config = dict(
    hidden_act='tanh_gelu',
    moe_layers=[0, 1, 2, 3, 4, 5, 6, 7, 8, 9, 10, 11, 12],
    router_score='sigmoid',
    routed_scale=2.0,
    lr_router=0.000195,
    norm_eps=1e-05,
    learning_rate=0.00231,
    beta1=0.95,
    max_seq_len=1024,
    train_tokens=541100000,
)
Below are experts of layer 10 (counted from 0) of a mixture-of-experts language model. Rows are named router (the router's row for the expert), down (a neuron's output weights, with its number) and show model dimensions 64-95. Each number is 128 + 32 x the weight over its row's rms, rounded and kept within 0 to 255.
After each expert's rows: "raises" lists some tokens whose logits its average output raises strongly, later layers aside. This comes from a sample of Wikipedia text that the model never trained on.

# expert 5
router [124 188 195 122  89 126  87 119  92  86 155 110 128 157 123 136 120 139 153 112 146 122 146  89 159 178 122 110 163 122 120 118]
down0 [ 99 164  93  98 158 141 132 119 112 111 179 198 158 104 130 104 138 129 106  85 109  98 122  94 165 151 155 101 185 113 175  90]
down1 [122 142 125 108  71  90 115 125 141 157 135 152 117 125 115 131 121 171 152 121 126 131 122 174 138 131 144  92 124 158 110 112]
down2 [ 91  95 135  81  84 119 173 143 188 144 127 119 133 172 164 110  77 129 123 134 130 130 181 148 146  75  81  94 120  92 138  98]
down3 [135 124  51 118 110 111 160 133 107 109  42 120 193 154 206 182 109 132 156 131 128 127 163  83  86 120 124 157 166 140 136 113]
down4 [101 107 140  97 149 101 123 143 133 193  93 103 171  48 154 133 143 130 119  94 148 133 151  64 178 113 146 101 197 124 117 125]
down5 [116  85 194 150 168  91 117  89 109 120  84 137 129 160 152 128 175 160 128 100 152 129 128 135 137 103  89 131 105 127 138 130]
down6 [173  96 119 166 121 116  89  46 143 187 137  96  95 160 109 141 120  85 114 149 144  93  92 155  49 147 128 107  87 114 124  62]
down7 [110 173 110 176 130 124 210 104 123 138  82  96 134 144 120 201 172 104  91 144 129 167 105 170  74  76 106  84 158 137 119 135]
down8 [164 103  61 135 146  92 170 217 118 106 172 160 120 138 131 173  91 106  99 177 123 102 143 105 158 125 177  90 113 138  87 153]
down9 [ 80 126 130 114 155 110  75  81 137 104 102 109 134  82 123 127 184  91 144 177  88 121 122 127  95  58 102 128 160 186 170 108]
down10 [125 156  99 112 112  98  94 103 135 175  75 135 124 106 149 120 141  92 116 117 165 159  66 116  80 139 120 196 130 181 126 170]
down11 [ 46 149 155  78 109  79 197 162 170 123 156 106 137 105 140 153 137 198  90  92 123 156 112 165 157 166 138 134 151 138 144 151]
down12 [148 150 104 161 125 172 144 173 150  94  63  70 120 122 144 119 111 193 143 146 111 125 127 131  98 187 109 129 157 110 137 139]
down13 [ 96 123 120 139 161 147 130 118 105  78 139 120 147 113 129  96  69 153 108 150 136 165 180  77 131 117 136  81  51 111  98 151]
down14 [ 94 127 110  99 161 142  84 178 166 107 167  83 157 109 198 148 142  78 194  64  88 106 144 139  38 141  92 142 128 130 151 102]
down15 [ 98 150  80  70 105 145 184 106 124 144  78 130 108  62 127 117  72 100 153 173 144 111 104 135 121 109 158 111 123  93  88 128]
down16 [138 145 120 143 131 140 149  96 142 159 115 155 147 129 192 179 118  93 116 137 146 168  98 182 171  92 160 131 130 163 155 155]
down17 [111 124 148 133  90 133 132 137 165 143 127 115 110 132 124 155 146 110 117  91 118 188 126 133 123 122 105 120 111  73 181 133]
down18 [110 153 149  72 104 147 138 143 117 130 156 129 126  55 146 142  83 119 136 123  94 127 160 139 137 135  85 144 166 108 107 137]
down19 [135  97  86 153 199  91 143  84  94 126 120 147 192 110 154 158 162 114 116 126  93  94 107 170 169 140 180 138 127 128 101 124]
down20 [121 152  88  95 135  73 142 145 134  84  97 142 125 115 124 120 112 122 124 144 163 139 104 105  63 111 155 112 156 142 106 163]
down21 [187 159 102  97  93 119 167  82 126  83 125 124 131  65 112  89 123 113 112 135 112  89 130 120  97 101 107  76 131 146 131  99]
down22 [146 132 104 116 115 168  64 134 181 142 164 149 129 118 184 105 163  96 178 110 122  96 151 142  91 156 143 208 139 131 114 142]
down23 [101 121 119 176 146 158 125 192 161  73 143 165  84 119  79 103 128  86 185 110 129 114  62  84 110 128 106  76  89 126  99  68]
down24 [133 165 113 144  89  69  68 100 169 146 146 159 102 129 137 191 146  82 119 169 123 149 130 166 200 127 153 151  70 124  58 142]
down25 [ 88  82 186 175 125 158 135 148  83 159 125 181 139 145 120 149 119 150 137 167 115 174 191 129  91 116 153  99 133 142 124  99]
down26 [144 133 163 141 152 230 136 111 175 143 140 176  75 169 166 189  57 168 121  78 147 124  76 101  91 229 170 119  69 101 117 121]
down27 [152 145 111 103  73  97 125 147  98 102 136 170 168 136 151 147 136 130 117 203 223 148  54 123  61 114  95 142 147 150 134 148]
down28 [ 74 121 152 147 160 164 205 146 172 118 108 132 146 181 119 162 136 121 122 139 140 137 106 136 124 119 164 156 129  56 143 151]
down29 [133 150 104  92 122 120 113 164  77 179 132 179  96 164 148 151 122 123 135 114  75  89 183 115  89 138  73  49 110 128  97  86]
down30 [178 107 120 136 165 171 158 176  78 145 119 133 105 112 121 171 105 137 172 160 139  19 137 210 164 130  70 160 117 134 133 142]
down31 [146 126  92 105 105 163 169 126  61 127 146 120 146 157 131 158 124 140 115 154 130 129 112 150 162  58  82 119  97 149 128 132]
down32 [107  98 104 122 153 103 167 129 122  97 139  94 170 165 121  50 158 113 167 179 119 103 133 158  64 136 129 135 155 145  61 104]
down33 [116 170 118 152 147 122 130 164 132 134 110 150 146 136 147 108  81  81 113 125 179 190 159 109 153 110 110 129 159 114 149 139]
down34 [194  75  53  79  97 155 109 118 133  85  79 193 130 141 156 171  88 107 145  88 192 144 133 115 120 171 153  82 128 151 139 154]
down35 [157 137 128 101 177 145 169 183 166 133 126 104  95 144 185 148 105  96 100 131 108  89 123 111 158 130  93 124 151  93 103 113]
down36 [ 94 105 103 107  91 105 110  92 149 125 133 113 166  68 155 147 154  83 154 147 145 156 133  94 181 113 134 186 161 139 187 115]
down37 [ 77 174 134 169 165 139 184 168 140 136 132 139 178 114  91 100 141 125 105  86 171 171 174 137 148 170  95 145 100 135 154 162]
down38 [103 167 125 134 155 147 130  81  75 143 119  91 153 177 171 148 114  79 115 147 120 107 147  79 192 143 134 111  95 168 172 131]
raises: "\n", "-", " ", "T", "O"

# expert 3
router [ 96 149 127 175 104  86 109 112  85 124 125 102 126 117 194 107 114 132 144 140 130 107 138 150  96 150 138 126  96 147 102 139]
down0 [156  89 103  91  94 124  75 130 115 133 153  82  62 122 143 154 110 124 160 140 136 145 110 148 145 133 115 133 112  63 151  78]
down1 [134 113 176  96 141  83  66  90 164 131  67 166 164  78 146 138 133 141 198 105 157 135 139 118 113 113 147 117 113  76 127 177]
down2 [105 106 120 125 151 135 122 131 137 122 135 129  74  88 108 110 119 163 149 112 134 130 124 134 127 145  92  78 160 122 177 144]
down3 [ 92 150 108 118 128 164 175 141 109  88 126 180 177 120 152 147 145  74 151 143 127 117 150 104  86  63 143 130 179 126 140 125]
down4 [175 151 147  99 168 122 142 102 113 120 152 108 177 137 140  92 111 180 130  95 125 129 144 146 145  87  67 163 133 109 150 129]
down5 [139 140 149  98 130 117 120 158 114  99 138 132  73 116  94 128 192 119  76 146 143 167 139  89 151 150 141 105  89  72 143 159]
down6 [130 154 167 111 118  89 105 108 125 108  92 161 183 100 153 137 118  69  88 120 110 108  94 132 155 199 124 105 196 115 165 132]
down7 [118 125 153 114 150 130  84 135 169 121 166 143 113 135 181 154 111 162  77 116  63 109 112 167 138 125  98 151 120 167 136  64]
down8 [140 130 136 171 153  69 112 153 163 111 139 135 144 120 105 145 110 132 178 117 144  84 136 130 165  95  89 142 127 170 117 138]
down9 [129  63 211 109 133 136 129 134 144 106 186 140 129 164 112  87  98 107 186 116  79  80  93  78 123  85 143 135 158  72 135 174]
down10 [139  57 116 128 139  80 157 125 188  63 127  81  91 118 138 115 133 102 141 157 148 196 170 185 123 160 145 123 166 117 100 130]
down11 [ 93  83 112 118 155  87 122 122 105 108 119 118 113 182  44  93 127 162 121  77 136 112 149  72 123 185 224 109 100 159 108 119]
down12 [110  78 153 100 190 163 179 114 126 100  81  95 124 122  98 165 195  87  72 110 155 182 187 204 150  77 105 103  94 121 166 130]
down13 [103 149  75 146 197 169 165 241  99 154  85 150 162 201 115 144 135 131 137 145 158  96 149 106 119 144 130 134  46 108 164 111]
down14 [ 78 180  89  98 114 181 134 161 133  98 115  52 200 185 144 136 194 150  99  67  92 120 131 147 106 123 175 168 114  96 116 165]
down15 [126 129 152  88 117 123 100  85 103 146 124 153 122 111 117  85 127 132  93  94  90 107 128 131 132 143  71 139 132  99 113  58]
down16 [188 163 104 122 104 162 113 113 183 140 141 111 103 174 113 148 145 115 179 117 101 131 147 141 134 117 155 137  99 111 174 114]
down17 [125 160  90  87 120 139 155  82 111 190 136 173 107 100 144 176  73 130 152 118 116 163 140 187 131 173 193 118 155  99 126 162]
down18 [155 141 153 162  95 111 193 178 109  85 108 155  99 153 117  89 157 136 108 130 149  41 157 146 107  86 117 135 132 147 113 129]
down19 [118 128 125 104 124 118 131 128 109 219  81 132 127  97 140 152 140 145 118 115 116  96 132  96 192 148 112  94  68 119 108  91]
down20 [128  93  71 166 128 108  91 176 163 131  80 134 127 140 145  90 137 119 149  97 102 155 163 194 115 131 100 145 130 116 122 122]
down21 [131 137 156 173 154 142 183 144 127 176 196 140 118 104 182 127 154 109  87 115 148 160 132 125 181 131 147 105 186 141 159  83]
down22 [134 134 207 130 104 136 133 207 108 156  84 122 127 134 108 118 129 122 118  79 134 125 177 169 143  94 128  90 243 144 117  51]
down23 [ 98 133 118 154 104 121 114  71 111 101 110 145 133 118  89  62 130 175 104 151  71 139 101  77  69 106 160 150  82  78 154 121]
down24 [165 117 156  72  87 136 156 182 156 115 137 118 141 154  99 106 150 142 131 147 149  97 153  99 171  75 167 109 161 158 108 122]
down25 [112 157 130 144 164 130 143 120 190 106  64 159 142 209 138  83  92 142  78 122 164 125 126 193 150 143  86 161 122 154 132 138]
down26 [118 158  77 104 180 131  43 147 102  90 116 172 182 191 109 142 145 115 127 117 132 148 141 113 140 109 165 113 108 114 143  49]
down27 [ 71 134 157 137  74  69 133  72 131 131  99 117 112 182 125 109 120 138  84  97 155 105 136 121 126  95 159  81 126 154  81 161]
down28 [119 144 167 109 136 137  68 177 106 110 122 127 172  76 179  82 174 161 123  97 111 108 114 191 102 166 117  32 102 151 149 155]
down29 [169 127 123 174 111 117 133 128  71  79 130  86  71 139  97 136  94 118 130 121 147 143 142 112 150 178 111 123 125 153 157 142]
down30 [106  99  90 104 154 112 129 172 127 108  96 132 127 105 112 192 128 156 144 132 124 135 110 108 185 180 154 119 133 142 112 149]
down31 [118 155 156  82 152 137 156  98  79 102  97 161 176 156  55 155  83 134 145 166 110 182  84 132 102 122  94 162 102 126 109  71]
down32 [140 121 162 148  79 105 146 145 113 134 119 102 107 169 172 145 217 156 131 133  82  60 127 147 168 145  87 113  74 131 133 180]
down33 [180  95  62 148  96 175 119 172 164 138 109 168  43 124 155 163 134 111 184 155 109  76  87 107 127 148 172 119  65 136 118 153]
down34 [172 136 128 138 152 125 180 102 131 111 133 121  58  99 155 105 133 184 139  97 157 100 146 134 103 168 146 167 117 169 151 157]
down35 [ 95 136 164 150  74 145 181  97 165 150 118 192 125 111 133 142 112 116 107 111 110 140 183  84 102 115 165 125 151 108  74 172]
down36 [111 104 124 111 151 135  86  65 136 109 104  78 168  89 122 133 155 114 117 154 132 208 123 110 126 113 126 133 174 168 106  92]
down37 [116 173 112 131  94  60 151 168  81 136 121 145  98  65 141 189 141 163 107 155  87  81 159 181 134  95 101 128 158 147 143 150]
down38 [188 116  77  83 144 184 140 176 177 123 139  98 110 166 175 115 121  99 147  82 127 117 136 148 167 114 108 124  98 207 159 171]
raises: " ", " de", " re"

# expert 4
router [ 69 113 115 119  57 171 154 147 121 108  60 150  89 104 187 106 163 169  97 118 125 100 160 145 132 172 146  98 189 128  91 147]
down0 [ 96 147 132 148 135 149 122  96 119 164 140 174 202 133  53 172 127  59  90 122  92 111 125 150  94 123 190 110 140 107 111 199]
down1 [139  66 132 163 143 154 101 111  53 137 134  94 111 172 166 182 177 127 134 125 103 114 207  73 123 148  98 146 151 160 158 132]
down2 [113 111 145 115 110 138 157 167 123 148 155 150 126 156 191 160 149 171 160 100  99 154 143 147 137  54 121 130 107 218 149  63]
down3 [104 151 140 122 188 147 117 203 122 136 151 127 144  71 126 144  87 105 160 117 111 111  41 156 136 116  64 136  42 107 173 183]
down4 [135 104 184  53 202 105 109 113 108 148 149 149 121 143  33 138 112  98  69 151 118 154 138 140 102 163 110 167 156 173 126  60]
down5 [125 121 130 175 150 119  62 101 163 176  70 160 104 107 149 132 136 103  73 109 126 166 119 119 130  68  84 145 147 118 173 163]
down6 [126 153 100 158 162 144 157 122 109 136  83  75 133 106  99 188 111 122 118 112  74 187 135 198 160 140  81 141 112 142 124 114]
down7 [148 169 135 162  93 106 145 159 128 112  84 131 141  92 103  72 101  90 120 183 106 152  98  74 131 116 149  58 140  93 116 113]
down8 [ 99 135 140 110 143 131 138 163 161 159 100 133 145  96 141 138  71 112  68 103 144 149 112  86 127 128 123 103 140 106 130 130]
down9 [129 152 105 204 142 110  70 118  98  84 150 138 150 149 165 169  96 145 162  99 145  95 146 124 106 148 119 157 160 158  62 131]
down10 [113  98  79  98  81  66 126  90 122 121 171 134 118 147 170 169 117  87 139 160 141 155 135 122 134 141 180  96  92 106 112 129]
down11 [125 138  79 147 132 101 141 104 110 192 120 136 114 162 140 159  44  87 128 144 123 162 123 155 159 108 117 125 147 144 125  94]
down12 [103 114 141 129 133 181 107 145 142 144 163 162 138 152 128 136 161 125 147 167 151 147 180 123 160 123 152 106 119 122  97 157]
down13 [150 106 117 123 134  98 161  97 116 105  92 131  77 107  97  62 145 147 187 117 130  95 119  78 164 146 100 146  91 181 117 111]
down14 [150 113 131 147 190 140 129  79 149 116 137 113 142 122  83 113 113 165 111 135  70 148  97  90 177 147 191 112  81 102  91 132]
down15 [ 98  83 190 147 158 117 137 153 137  90 153  71 143 157 104 112 149 123  42 127  54  90 182  79 170 110 156  81 128 108 112 157]
down16 [115  73  99 130 130 134 129 169 110 134  97 155 120 104 107 119 157 152  82  79 140 111 107 102  83 100 112 166 137 106 148 128]
down17 [ 91  94 136 121  71 103 119 156 152  50 169 191  85 149 167 124 150  93 126 169 108  77 119 130  75  97  29 127 147 148 174 110]
down18 [ 70 149  98 144 111 175  66 126 101 122  78 114  79 124 143  93 145 149  94 135 118 103  86 100 155 159 146 151  94  91  74 129]
down19 [155  92 166  58  91 124 134 144 158 189 170 203 124 112 114  88 114 128 118 138 111 132 146 110  73 127  97  74 142 108 147 167]
down20 [111 165 123  62 172 127 153  85 115 160 193 112 123  74 174 171  87  90 106  73 107 114 173 108 163 129 150 113 106  64 151 180]
down21 [164  87 162 124 122  78 119  82 107 141 156  69 132 100 101 125  96 136 178 158  98 121 143 127  87 128  87 119 123 139 117 121]
down22 [149 154 124 163 113 115 113 137 134 185 129 112 133 172 138 159 171 163 100 106 146 163  89  68 136 114 152 118 128 118 105 185]
down23 [151 176  72  50  94 155 124 116 161 168 121 141 103 161 143  86  76 110 184 121 156 121 142 140 122  94 101 133 185 150 183 120]
down24 [213 137 121 147  81 104 127 134 128 154 161 102 135  69 143 130 108  65 103 112 158 166 119 168 128  93 121 188 141  93 161 149]
down25 [151 179 130 123  88 156 136 112 148 120 131 144 142  87  99 144 132 141 113 159 118 139 161  84 188 113 211 136 129 131  95 191]
down26 [ 69  94 152 165 122 132 120 134 122 142 137  90 105 169  76 131 151 105  88 119 109 136 154 116 123 163 161  94 174  91 121 117]
down27 [ 67 114 104  33 131  88  78 154  99 208 169  82  99  95 132 110 101 184 104 182 114 110 105 108 170 144 110 104 218 132 144 122]
down28 [100 156  87 133 167 108 178 126 156 106 130 155  98 129  91  88  87 112 148 127 166 169 145  91 145  90 158 148 102 124  66 148]
down29 [148 197 161 112 140 117  81 148 153  97 117  86 104 175 165 207 189 155  91 136 146  91 169 141  75 151 131 177 106 105 118 113]
down30 [133 122 117 107 130  91 130  94 113 170  67 130 189  94 125 141 122 101 161 137 167 117  62 139 107 134 156 161 135 119 145 109]
down31 [ 94 117 154 116 112 124  81 114 161 149 162  93 163 101 142 172 163 113 171 111 173 122 131  81 131 150 121 173  72 166 132 108]
down32 [108 144 180 125 157 159 177 120  73  59 178 110 121 129 123 180 131 151 118 181 159 160  92 119 163 134  48 116 104 130 180 111]
down33 [135 165 130 156  90 125  81 183 127 159 167 140 165 133 139  95 133 150 134 178  95 141 196 129 134 137 132 167 174 125 113 101]
down34 [128 113  81 103 107 163 110 154 171 166  69 159 122 113 123 139 144  81 139 113  83 119 175 119 146 192 135 115 180 109 114 108]
down35 [144 129 137  90 101  99  87  89  83 138 109  96 151 104 146 129  95 116 128 140 100 113  95 153 108 180 132 112 157 126 160  67]
down36 [178  89  56 154 102 114 108  78 144 149 122  88  50 172 105  84  93 119 140 117  98 147  86 117 102  94 101 115 106 122 107 133]
down37 [151 113 149 166 137  79 149  99 200 103 133 123 149 131 170 119 101 117 130 113  67 122  95 129 119 149 129  60 128 164 106 146]
down38 [152 166 156 153 135 149 108 142  94 104  61 152 122 134 139  82 132  80 176 122  97 124 174 159 130 199 116 157 151  88  94  71]
raises: "lat", "un", "pr"

# expert 2
router [112  69 158 129  99 156 139 133  92 137 130 153 159 142 146 143 147  73  93  77 180 133  93 140 140 119 152 201  42  98 131 153]
down0 [118 111  87  63 133 121 170 153 147  73  82  75  89 121 126 118 189 112 202 122  82  93  82 162 124 122 179 106  88 165 159 156]
down1 [139 161 127  92  60  60 154 134 160 159 120 121 117 178 147 113 142 105 126 115 153 107 131 166 125  61 118  85 121 176 162 157]
down2 [132 161 118 157 124 152 121  77 148 126 159 169 113 167 107 145 134 120  99 175 125 104 183 127 175  96 123 123 198  82 145 142]
down3 [132 112 178 100 153  97 120 103 145 195  99 121 141 154 163 171 138 125 120 124 139  75 114 125 110 118 157  92 113 172 127 133]
down4 [109 120  88 122 118 119  99  97 131 246  90 120  46 149 121 140 117 147  85 113  99 124  95  67  60 130 143 140 122 153  98 108]
down5 [148 135 116 170 123  98  67 106 111 181 163  79 149 122 156 121 124 146  96  68 159 159 151 141 169 136 106 148 123 179 157  86]
down6 [ 65 113  89 182  83 107 107 188 167 116 119 153 111 157  98 122 192 135 165 137 117 145 132 102 138 205  81 144 231 150 132 108]
down7 [144 147 147 196 167 124  99 143  45 140 168 115 162 127 169 133  96 146 113 128  85 135 139 151 149 166 134 213  74 159 135  93]
down8 [ 91  91 175 149 154 177 119 156  78  85  92 171 130  94 171 155 190 122 111 126 114  91 117  84 128 201 134 135 173 145 105 134]
down9 [177 122 138  86 177 149 119 132  99 105  36 142 119 180 141 146 133  87 157  86 168 153 100  94 110 101 132 149 211 183 145 129]
down10 [114 165  82 131 165  89 150 129  97 114 144 182  80 152 142  75 117  57 160 136 133 113 112 123 148 103 191 114 200 108  90 159]
down11 [102 154 146 149 112 140 142 116  63 187 161 117 157 148 121  64 177 134 154 122 122  85 111 125 103 174 166 152 110 167 197 102]
down12 [128 143 126 112 141 151 160 191 139 145 151 101 132 105 122 133  71 105 149 143 115 173  98  91 153 166 142 119 138 110 140  74]
down13 [109 167 127 194 179 103 112 141 159  81 129 135  90 126 118 140 156 153 125 113 105 154 130 101 128 122 173 150 126 127 131 192]
down14 [138 146 163 179 119 106 155 157  98 121 142 126 143 168 138 130 149  99 119  87 129 148 154 112 133 154 144  76  96 146 100 157]
down15 [161 131 108 135  77 114 132 173  83 158  99 176 105 128 103 140  70 147 162 149  88 136 112 132 124 153 105 122  85  77  98 105]
down16 [129  33  41 146 116 187 112 102 148  97 114 172  93 158 150 136 152 149  77 110 104  50 147  95 145 104 106 114 135 172 132  82]
down17 [120 116 122 148 128 161 191 119 157 170 134  70 131 157 190  85  67 118 158 148 150 133 177 104 125 122 126  96 110 100 117 125]
down18 [135 151  67 103 151 139 121 156  99  70 151 136  59  82  76 173 114 113 112 138 113 146 160 137  60 145 109 143 142 113 131 161]
down19 [144 145 104 149  96 106 190 148  74  75 174  76 116 178  92 184 149 114 105  70  78 137  67 127 159 125 104 110  66 158 137  95]
down20 [146 164 100 171 153 142 111 122 174 163 147 161 128 176 127 202  43 136 133 183 147 137 114 106  89 208 143 118 124 122 150 122]
down21 [ 94 103 102  98 115 141 162  96 136  98  83 129 114  69 105 123 173 173 194 127  97 133 106 129 163 180  94 175 168 119 133 106]
down22 [161 191  61 134 156 107 117 159 168  77 130 111 130 130 102 108  96 139 171 105 120 121 121  88 152 114  98 168 136  98 142  78]
down23 [116 135 125 136 117 115  95  90 154 146 177 201  92 122 131 144  55 134 153 105 139  87 137 196  88 153  90 132 111  77 175 127]
down24 [133 200 158  98 136 192 115 144 150 100  62 152  82 137 146 166 178 114 143 131 122 104 149 147 119 172 144 105 137 155 107 141]
down25 [141 130 141 114 136 153 105 139 173 128 116 198 111 158  87 120 147 168 118 138  86 164 103 123 123 102 149 118 146 206 142 158]
down26 [129 127  63 132 119  90 156 113 180 139  42 134 136  96 136 161 125 135 118 137 134 205 168  71 140 134 102 122 192  80 165  85]
down27 [ 44 130  96 123 143 138  50  92 153 164 116  98  92 123 111 137 128 125 162 113 113 141  93  88  86 198 109 130 112 131 178 155]
down28 [102 120  83 116 136 100 116 167 123 137 128 122 134 129 126  76 145 177 150 197 190 120 131 140 128 122  72 112 192 213 134 120]
down29 [148 140 127  82 153 112  81 121 160 112 161 124 142 106 146 110 123 121 108 188  93 138  67 151 128 116 170 169 141  94 114 101]
down30 [ 64  47 121 124 134 103  91 151 113 112  67 160 130 118 144 113 106 186 118 133 184 143 101 150 150 174 144 167  97 102 146 128]
down31 [159 140 108 140 167 128 118 108 108 112 139 101 130 164 144 149 104 160 146 158 118  81 152 151 128  84 151 166 111 163 109  98]
down32 [107  98 106 122 159  60 143 125 143  60 141 100 131 134 147 104 138  54 135 107 125  97 144  95 125 154 137 109  74  85 116 154]
down33 [144 166 127  90  97  88  95 121 164 119 177 177 116  98 150  97 129 104 132  76 179 140 122 140 160 137 132 163 130 123 130 106]
down34 [187 146  96  80 131  98  74 113 139 125 124 119 158 156 127 178 125  92  94 114 138 161 131 189 114 119 161 127 156 102 110 139]
down35 [142 137 150 164 136  93  96 138 190  72 106 101  98 130 137 124  79 142  74 145  81 114 146 132  88 129 118 120 147 115 105  91]
down36 [196 145 167 109 134 157  66 155 153 125 115 116 106 130 130 121 154 126 135 133 123 190 107 147 126 146 138  62 139  92  65 129]
down37 [137 176 100  67 109 150 163  74 125 142  67 144 158  72 131  97 143  89 129  72 127  74 113 139 124  81 111 141 119 124 140  92]
down38 [127 155 111 122  73 115 107 142  84 123 112  95 143 124 180 111 132  79 162  99 108  78 151 190 140 136 166 116 148 124  86 148]
raises: " several", " many", " to", " into", " more", " online"

# expert 0
router [ 52 104 138 110  85 147 163 135 108  94 140 130 163 130 141 140 112 111 135  56  95 175 136 131 143  97 119 149 154 157 123 119]
down0 [ 87 150 116  98 156 112 113 114 100 125 147  59 131 179 129  84 194 102 128  85 149 146 146 214 129 162 160 142 126  91  99 144]
down1 [ 74 132 145 106 151 162 117 138 152 169 108  82 147 163  86 145 124 104 115 197 163 139 146 133 152 100 139 158 149  54  83 152]
down2 [146 169 169  79 129 129 131 157 145 130 147  75 105 131 103 168 131 153  92 118 161  87 121 142 150 141 142  89 126 168 133  25]
down3 [ 65 119  63 137 134 122 130 136 144 169 100 118 121  71 173 156 147  90 149  95 137 167 112 131 158 152 147 126 115 103 128 131]
down4 [122 209  96 167 100  74 111  86 102 122 204  57 153  40 143 109 121 105  74  83 159 111 111 120 142 100 111 149 134  95 101 126]
down5 [131 148 173 105 165  92 119 158 158 215 116 109 119  85 138 124 117  35  99 131  49 146  68 141 114 128  94 137  84 158 109  88]
down6 [125 104  85 174 116 133 169 124 140  94 132  91 144 101 122 101 113 100 162 141 125 150  85 177 126 129 104 158  93 105 114 149]
down7 [120 154 131 123 179  98 107 127  81 155 141 207 147 146  58  72  94  84 130 127  91 138 102 143  96  88 179 111 115 156 122  79]
down8 [207 163 148 115 119 128 144 150  70 161 106 102 125 105  66 140 134 143  66 179 111 127 122 143 168 141 134 117 133 150 166 186]
down9 [163 157 101 110  85 136 157  74  94 205 171 174 109 190 122 176 176 155 119 105 152 120 174 123 122 111  95 144 130 134  64 127]
down10 [191 138 145  94 134 122 169 119 138 115  87 150 191  97 146 174 137 114 159  66  80 108  75 153 100 134 176 130 169 130 172 170]
down11 [155 126 166 124  49 136 148 100 138 122 117 127 114 138 146 105 129  97 123 114 120  79 104 130 139 160 127 129 118 160 155  71]
down12 [ 66 158 122 130 121 150 167 150 155 164 134 128 119 136 119 128 170 108  75 135  95 128 181 135 129  59 106  71 145 166  91 158]
down13 [124 138 142 147 190 187 102 163 111  85 143 113 126 164 148 118 104  74 122 130 153 142 101 110 208 191  60 131 176 116 102 163]
down14 [131 130 142 119 135 171 161  94 130 110  86 138  79 121  68 152 115 143 181 150 112 121 129 164 105 162 139 137 131 151 114 104]
down15 [159 196 129 110 102 143 112 134 146 157 145  87  83 142  88 113 133 116 132 130  92  86  91 123 149 144 153 121 156  85 188 164]
down16 [135  90 145 114 105 122 120  99 182  98 208 167 140 122  72 105 111 102 117 183  99 103 127 197 101 169 139 117 191 137 149 137]
down17 [140  76 106 147 121 133 124 111 159 112 121 113 130 176 115 145 129  78 108 172 147 138 117 124 113 120 155 175  84 180 172 110]
down18 [145  81 131  83 103 147 141 146 107 135 101 155 116  86 147 136 165 128 138  85 133 170 168 176  97 101 135 113 183 208  80 136]
down19 [148 130 113 119  81 189 112 106  94 104  94 183 127 142 164 196 118 136 137 160 121 135 100 124  88 119 124 133 130 171 126 100]
down20 [155 134 124 176 156 141 134 186 106 112 169 114 172 159 107 184 140 179 198 160 112 188 172  89 190 100 146 149 108 143 148 145]
down21 [ 86 121 179 142 138 137  71  94  84 163 124 108 173 156 206 145 109 110 164 109  58  93 180  89 143  95  87 106 136 154 173 127]
down22 [124 170  10 160 142 150 113 144 103 131 176  86 119 155 100 152 135  51 108 106 149 114  98  87  93 158 112 160 140 123 115 158]
down23 [150 102  85  52 111 105 177 183 152  88 103 206  98 143 127 100 104 101  87 101 130 115 148 122 117 185 140 112 162  99 135 141]
down24 [177 135 106 152 135 187 163 105 129 101 180  98 143 172 132 145 165 133 193 120  93 173 129 101 188 107 114 135 102 135 185 126]
down25 [104 110 137 159  53 153 127 125 177 132 117  91 130  98 129 112 108 197 123 110 166 127  91 141 113 147 105 165  84 140 134 142]
down26 [161 178 162 169  99  88 124  66 133 147 100 101 121 136 152  62  78 177 107  58  89 117 169 110 111 145 152 177 124 127 144 141]
down27 [142 165 156  92 146 122  99 104 131  80 176  82 144 147 115 102 193 128 152 168 112 124  98 109 139 129 133  50 175  67 103 105]
down28 [134  93 124 103 165 148 110  81 126 131 159 134 142 157 138  96 119 154  78 172 121 118 156 137  98 159 172 159 158  99  64 162]
down29 [ 86 127 133 116  95  96  83 136 171 163 102 154 149 130 142 186 187  53 119 178 151 163 147 116 179  78 189 107 135 120  98 168]
down30 [129 132 166 124 153 148  88 150 125 183 181 144 122  48 160 122 104  69 149 141 116 132  83 120 136 126 126 147 147 119 167 115]
down31 [122  57 133 169 152  82 117 184 126  99  97  96 148 144 152 106  74 136 126 112 156 109 110 165  99 135 132 122 125  93 114 130]
down32 [153 143 148 116  81 140 131 108 160 138 100 108 122 159 118 175 115 137  75 152 178 157 138 142  70  77 150 121 151 123 200 139]
down33 [110 146 116  86  78  91 110 106 150 103 138 109  82 199  93  90 145 117 162 114  97 136 180 111  92  81 142  93 124 204  61 152]
down34 [112 178 151 163 143 127 225  40  84 119 118  87 152 156 151 119 115 107  83 143 171 135 139 174 135 154 145 124 182  58  69 131]
down35 [ 51  97 141 153 110 103  98 151 130 130 178 115 157 129 120 124 110 108 149 145 106 137 180  88 149  39  82 129 114 122 161  86]
down36 [207  97 146 172 106 100 112  99 128 158 157 118 155 120 162 133 103 168 139 122  88 128 136 138 132 159 158 109 131 139 135 135]
down37 [119 140 130 138 132  88 153 196 110 129  71 106 139 121 121 163 153  71 118 142 109 175 112  86 145  79 115 173 137 131 126 134]
down38 [110 205 110  68 116 172  96 129 145  96 137 112 108 148 104 145 104 134 166 136 185 140 152 153 145 150 148 134  87 133  87 129]
raises: "1", "2", "0", ":", "9"